From a checkpoint of a small mixture-of-experts model trained on Wikipedia: width 224, a variant of SOAP for the experts.
Below are experts of layer 5 (counted from 0) of a mixture-of-experts language model. Rows are named router (the router's row for the expert), gate (a neuron's input weights, with its number), up (a neuron's input weights, with its number), down (a neuron's output weights, with its number) and show model dimensions 0-223. Each number is 200 + 40 x the weight over its row's rms, rounded and kept within 0 to 999.
Before each expert's rows: a language model's description of what the expert responds to. This comes from a sample of Wikipedia text that the model never trained on.

# expert 50
Description: Prepositions after nouns. Prepositions following a noun or verb, mainly of, to, in, by, with, for, on, as in episode of, based on.
router,226,141,127,211,235,160,156,263,216,195,175,163,265,208,138,257,165,194,118,138,257,239,160,199,180,228,271,179,164,254,215,133,215,154,288,171,200,209,216,174,147,202,186,248,195,134,183,169,213,203,249,204,163,213,247,131,233,196,205,220,198,120,234,147,203,185,236,242,117,272,198,229,135,240,182,217,167,206,180,261,222,199,238,210,200,114,197,182,211,206,133,195,226,222,273,252,141,250,254,203,189,154,256,164,174,175,186,155,211,223,227,179,179,180,235,270,172,204,195,287,222,173,206,172,171,160,223,202,231,293,236,228,195,189,189,195,177,285,225,154,163,214,172,189,117,252,187,314,132,180,200,190,204,150,126,221,202,197,125,204,226,201,183,215,226,251,214,221,189,241,234,184,167,141,229,191,198,286,191,270,212,156,170,168,273,202,152,204,154,203,244,191,157,209,241,203,267,246,217,183,221,135,227,268,245,195,200,195,167,171,249,238,245,225,151,238,150,221,214,188,211,195,123,175
gate0,174,169,132,170,142,197,195,139,176,72,169,198,268,158,182,181,171,174,280,161,229,150,183,159,186,178,297,210,231,126,200,210,158,100,217,220,129,186,248,214,165,163,199,219,167,118,184,186,181,200,202,275,232,243,233,157,160,249,237,205,218,199,235,238,205,188,227,232,179,175,204,237,161,230,205,249,200,143,166,201,227,152,210,243,229,202,221,214,169,169,214,205,163,257,296,150,171,226,167,156,146,193,129,158,173,254,157,255,179,240,173,202,147,234,188,168,152,166,201,223,270,207,214,195,155,134,239,221,174,257,231,192,223,222,242,278,223,168,232,124,238,177,196,221,183,185,158,172,170,215,263,222,165,161,214,204,188,179,186,215,234,220,146,183,135,179,237,161,161,251,202,174,230,130,204,175,205,280,215,219,177,176,205,169,223,189,163,89,164,198,183,244,172,192,220,208,272,182,160,222,218,152,258,182,253,103,184,121,124,217,229,185,128,200,184,145,190,202,143,150,240,198,264,222
up0,197,166,214,200,239,173,117,230,188,314,236,158,150,186,172,178,215,230,199,253,234,186,174,236,229,200,190,173,181,273,168,224,213,287,222,189,214,183,137,189,213,229,234,144,169,246,192,246,199,190,146,52,225,158,198,202,171,130,182,177,183,179,222,217,152,200,164,126,234,218,205,170,223,181,189,232,206,255,209,225,174,289,215,205,245,200,187,203,171,238,185,191,203,181,159,213,215,128,210,242,306,180,230,221,136,192,277,189,211,190,249,234,228,220,190,278,276,237,198,149,224,176,178,218,202,208,151,216,243,161,212,206,141,190,125,183,202,240,210,238,197,250,213,176,261,237,178,207,211,209,148,202,263,146,236,292,247,159,241,206,121,168,235,221,242,239,226,162,233,209,170,186,210,246,125,226,234,149,171,128,189,203,214,176,194,270,274,217,159,233,207,116,208,180,156,206,166,260,243,142,156,258,173,221,154,258,228,301,222,99,189,211,205,182,223,231,231,157,254,193,174,168,186,212
down0,267,162,288,186,260,304,226,151,127,198,183,217,209,222,250,166,196,186,243,149,231,222,208,163,217,176,291,205,223,142,221,284,163,143,278,186,199,169,183,163,240,230,169,154,206,202,167,173,224,182,296,183,186,210,195,161,195,129,243,253,170,181,202,198,161,207,215,250,185,218,103,247,171,183,195,257,206,181,169,249,227,221,177,157,195,211,219,198,169,189,195,228,180,222,252,156,208,164,219,195,157,164,206,224,155,245,173,251,230,119,296,204,210,198,259,122,203,179,175,182,240,199,235,174,162,148,266,207,152,170,223,167,214,236,162,192,165,204,199,206,240,188,111,227,251,165,223,167,238,273,211,153,153,166,163,193,285,213,252,117,239,199,209,178,200,179,208,197,165,225,187,272,194,183,263,242,196,132,191,162,219,201,258,241,216,182,263,191,165,163,243,192,232,215,166,165,205,164,276,236,263,144,217,192,217,170,286,260,135,239,147,144,259,102,242,192,213,196,221,196,195,176,262,186

# expert 14
Description: Proper-name syllables, digits. Second pieces of place and person names after a capital, like Le-ir-ia, O-ly-mpic, Y-ous-af, plus year digits and direction words like North, West.
router,207,169,196,229,246,127,169,211,159,175,191,174,207,140,166,217,204,221,195,168,218,211,202,194,172,211,196,142,132,220,277,206,169,176,215,171,200,241,209,197,213,165,168,209,175,167,154,164,159,214,224,152,169,220,250,187,198,153,263,229,257,237,187,165,145,157,255,201,196,233,231,146,202,236,155,183,199,233,214,272,249,221,270,225,223,140,222,199,218,203,170,176,231,202,248,183,198,210,240,215,302,220,221,193,138,141,177,149,154,121,259,102,187,130,197,234,116,238,197,187,229,162,236,135,192,216,168,153,246,220,233,252,164,208,208,224,169,265,150,187,144,207,148,208,191,274,153,246,180,172,155,247,251,197,224,224,247,220,198,172,236,190,145,197,232,223,245,291,197,192,201,130,156,114,202,79,171,227,164,226,225,178,167,190,199,211,172,274,112,129,248,173,165,182,232,213,183,253,251,155,234,183,218,228,247,193,196,288,161,195,236,238,246,245,147,258,197,178,285,185,264,213,108,186
gate0,148,181,198,248,214,167,212,167,147,88,191,234,219,225,180,231,237,238,180,229,219,139,224,181,245,196,233,177,228,222,258,125,137,150,162,205,181,209,214,206,174,88,177,244,219,202,242,270,146,180,194,125,227,221,218,198,179,191,218,275,224,239,161,249,242,263,196,207,188,164,243,207,178,301,224,148,168,221,209,176,259,143,181,163,188,182,183,254,279,163,244,179,263,149,229,140,168,231,235,219,233,219,210,161,198,198,180,185,149,116,203,195,278,139,226,184,200,192,194,176,159,219,260,150,239,181,172,149,218,143,113,191,247,203,159,233,119,197,136,155,221,218,142,250,216,190,184,201,253,149,223,170,166,188,186,223,219,233,168,142,278,226,229,147,230,266,196,190,196,240,224,92,162,194,216,253,242,162,193,179,226,140,211,119,175,247,120,244,222,180,200,225,198,221,163,197,207,200,195,208,195,151,171,234,181,236,170,252,256,187,259,234,93,247,209,180,160,191,226,251,162,230,166,215
up0,212,265,237,139,213,213,202,254,241,255,159,168,188,183,255,177,139,89,210,204,152,244,158,265,153,195,193,257,194,179,177,245,279,259,247,198,186,206,183,197,170,258,251,205,200,228,205,118,262,239,194,276,180,159,120,217,178,209,200,192,175,158,294,141,215,148,196,225,202,148,181,189,227,132,218,209,218,183,190,145,158,229,252,230,210,221,228,177,175,196,162,235,136,234,232,227,246,223,215,202,120,162,174,152,183,235,253,220,242,319,202,170,127,203,168,187,224,208,155,200,231,178,219,275,218,217,231,230,178,223,248,175,203,228,243,201,270,146,230,180,203,198,209,203,140,195,207,185,145,242,199,221,138,202,167,163,150,196,224,266,155,195,154,223,134,151,233,191,227,214,163,325,240,200,210,163,222,177,222,254,227,265,201,266,227,161,292,155,182,289,204,164,223,185,268,191,218,203,214,165,185,249,245,189,214,104,256,192,186,219,153,169,238,130,196,225,201,226,168,175,208,164,215,174
down0,280,263,198,250,246,241,292,189,244,223,184,213,156,177,177,274,209,188,237,254,189,129,228,241,219,250,231,209,181,176,171,217,158,232,195,219,217,202,180,197,182,182,175,235,220,247,193,164,202,287,209,220,154,188,196,240,229,244,190,263,235,248,192,203,227,261,245,223,120,228,152,203,244,219,184,122,215,171,166,215,163,206,174,198,215,215,190,140,205,180,148,257,167,200,213,130,193,267,239,223,199,287,225,172,253,157,209,195,204,292,167,147,193,117,273,196,201,224,285,271,236,205,267,202,280,108,289,223,260,283,168,262,243,252,228,191,249,185,150,216,189,220,197,168,162,241,231,172,182,157,236,193,191,260,190,235,252,90,261,244,212,220,204,153,157,203,240,150,225,247,234,293,215,176,196,127,195,192,180,153,232,188,217,239,190,224,202,195,147,194,176,188,166,198,212,202,166,170,194,154,166,236,257,211,217,127,228,197,253,164,211,187,229,202,159,231,188,167,202,195,128,179,127,182

# expert 29
Description: Pieces after E, I, A. Second piece of words after a capital E, I or A, as in Elite, Elia, Elgin, Iraq, plus Al, An, com.
router,234,151,192,189,205,147,137,231,204,170,177,134,188,245,108,266,196,194,138,134,200,214,207,201,181,111,227,158,185,230,198,128,187,160,225,155,189,247,202,157,156,196,170,210,220,151,196,181,138,211,238,161,162,216,217,195,244,184,330,235,253,209,181,227,184,178,248,200,203,254,230,240,153,213,167,202,184,248,155,228,227,199,175,157,227,193,193,125,262,154,191,182,200,238,282,209,166,220,217,225,233,216,244,165,135,140,191,153,135,133,238,155,172,134,209,259,116,283,177,247,198,227,258,147,198,211,131,212,238,233,217,211,207,223,206,209,151,272,206,187,188,206,174,155,192,229,151,255,157,133,190,210,237,199,183,219,270,202,198,163,256,229,144,158,258,196,247,242,159,232,199,134,142,141,233,153,189,235,195,202,202,180,170,196,222,234,213,231,175,163,226,113,176,243,178,163,205,268,221,198,251,151,251,206,223,145,186,282,146,195,245,210,244,227,131,220,113,207,225,193,261,213,149,130
gate0,188,160,195,213,158,159,98,190,286,243,147,241,144,211,142,145,178,178,189,208,145,122,234,172,220,173,200,166,223,195,270,173,208,199,212,197,225,214,199,211,157,238,208,179,142,138,203,197,205,120,233,129,121,221,230,215,194,154,316,219,128,150,215,313,211,206,229,242,288,227,272,283,186,186,237,193,226,209,136,186,204,225,199,223,227,200,169,202,201,142,200,221,169,238,250,147,210,233,171,179,301,180,228,205,173,244,180,175,170,189,177,221,201,141,216,245,179,194,154,230,218,193,205,129,158,224,153,267,235,164,134,233,152,217,167,281,202,189,250,285,232,201,192,158,168,188,249,183,162,210,254,193,294,188,200,207,249,201,192,214,170,188,240,234,195,166,224,250,154,219,140,165,142,194,265,223,205,207,179,203,202,249,240,209,278,213,254,218,106,184,201,207,167,208,153,176,207,266,183,285,263,136,168,133,175,191,156,196,186,162,255,217,230,192,171,227,173,165,208,230,217,220,211,215
up0,217,192,179,169,236,198,286,228,117,198,239,181,234,217,248,288,198,221,185,184,280,268,168,231,228,222,217,236,179,225,156,207,255,228,214,228,259,150,192,262,224,179,254,182,239,231,181,208,201,183,190,258,269,157,150,197,187,226,63,180,249,192,198,124,182,253,196,216,179,192,206,157,223,220,210,194,194,195,208,229,219,157,211,219,127,259,284,185,189,263,221,216,180,245,115,206,174,176,184,212,143,204,195,200,206,206,217,164,278,224,236,281,144,305,204,247,214,204,287,218,142,168,182,304,232,182,248,175,116,211,264,151,207,187,232,212,223,197,177,120,191,204,225,228,221,157,213,193,249,182,157,208,169,185,198,152,141,201,154,193,250,239,155,181,200,224,203,156,236,199,201,226,231,215,158,212,212,203,245,141,243,148,221,241,158,138,187,182,269,229,210,202,270,233,290,215,212,185,156,149,171,239,183,256,251,256,244,181,221,237,139,202,203,220,203,183,273,201,156,121,162,150,239,174
down0,201,132,209,194,261,206,201,254,164,222,205,196,174,263,143,217,182,253,211,103,166,214,254,183,207,233,192,207,231,182,210,166,276,191,154,202,180,221,164,241,167,235,188,142,119,261,143,194,170,201,215,231,336,148,174,238,217,172,208,158,194,220,155,174,265,187,212,219,231,196,303,183,189,191,234,246,237,239,252,144,131,170,215,287,253,225,188,128,233,167,167,240,223,169,193,139,216,217,134,252,191,192,183,137,200,276,239,189,192,232,192,216,237,198,186,235,184,207,136,227,193,196,208,302,176,208,200,222,133,159,198,223,177,207,208,247,151,180,213,168,232,199,255,170,260,220,214,167,224,191,213,243,283,220,154,212,191,198,200,175,120,175,281,188,190,200,194,218,189,182,193,249,187,213,206,210,198,211,257,188,182,166,232,189,250,190,316,202,286,184,182,108,197,177,242,189,246,157,222,259,200,202,221,152,197,190,206,198,195,122,192,239,234,190,249,202,193,279,119,176,98,161,215,290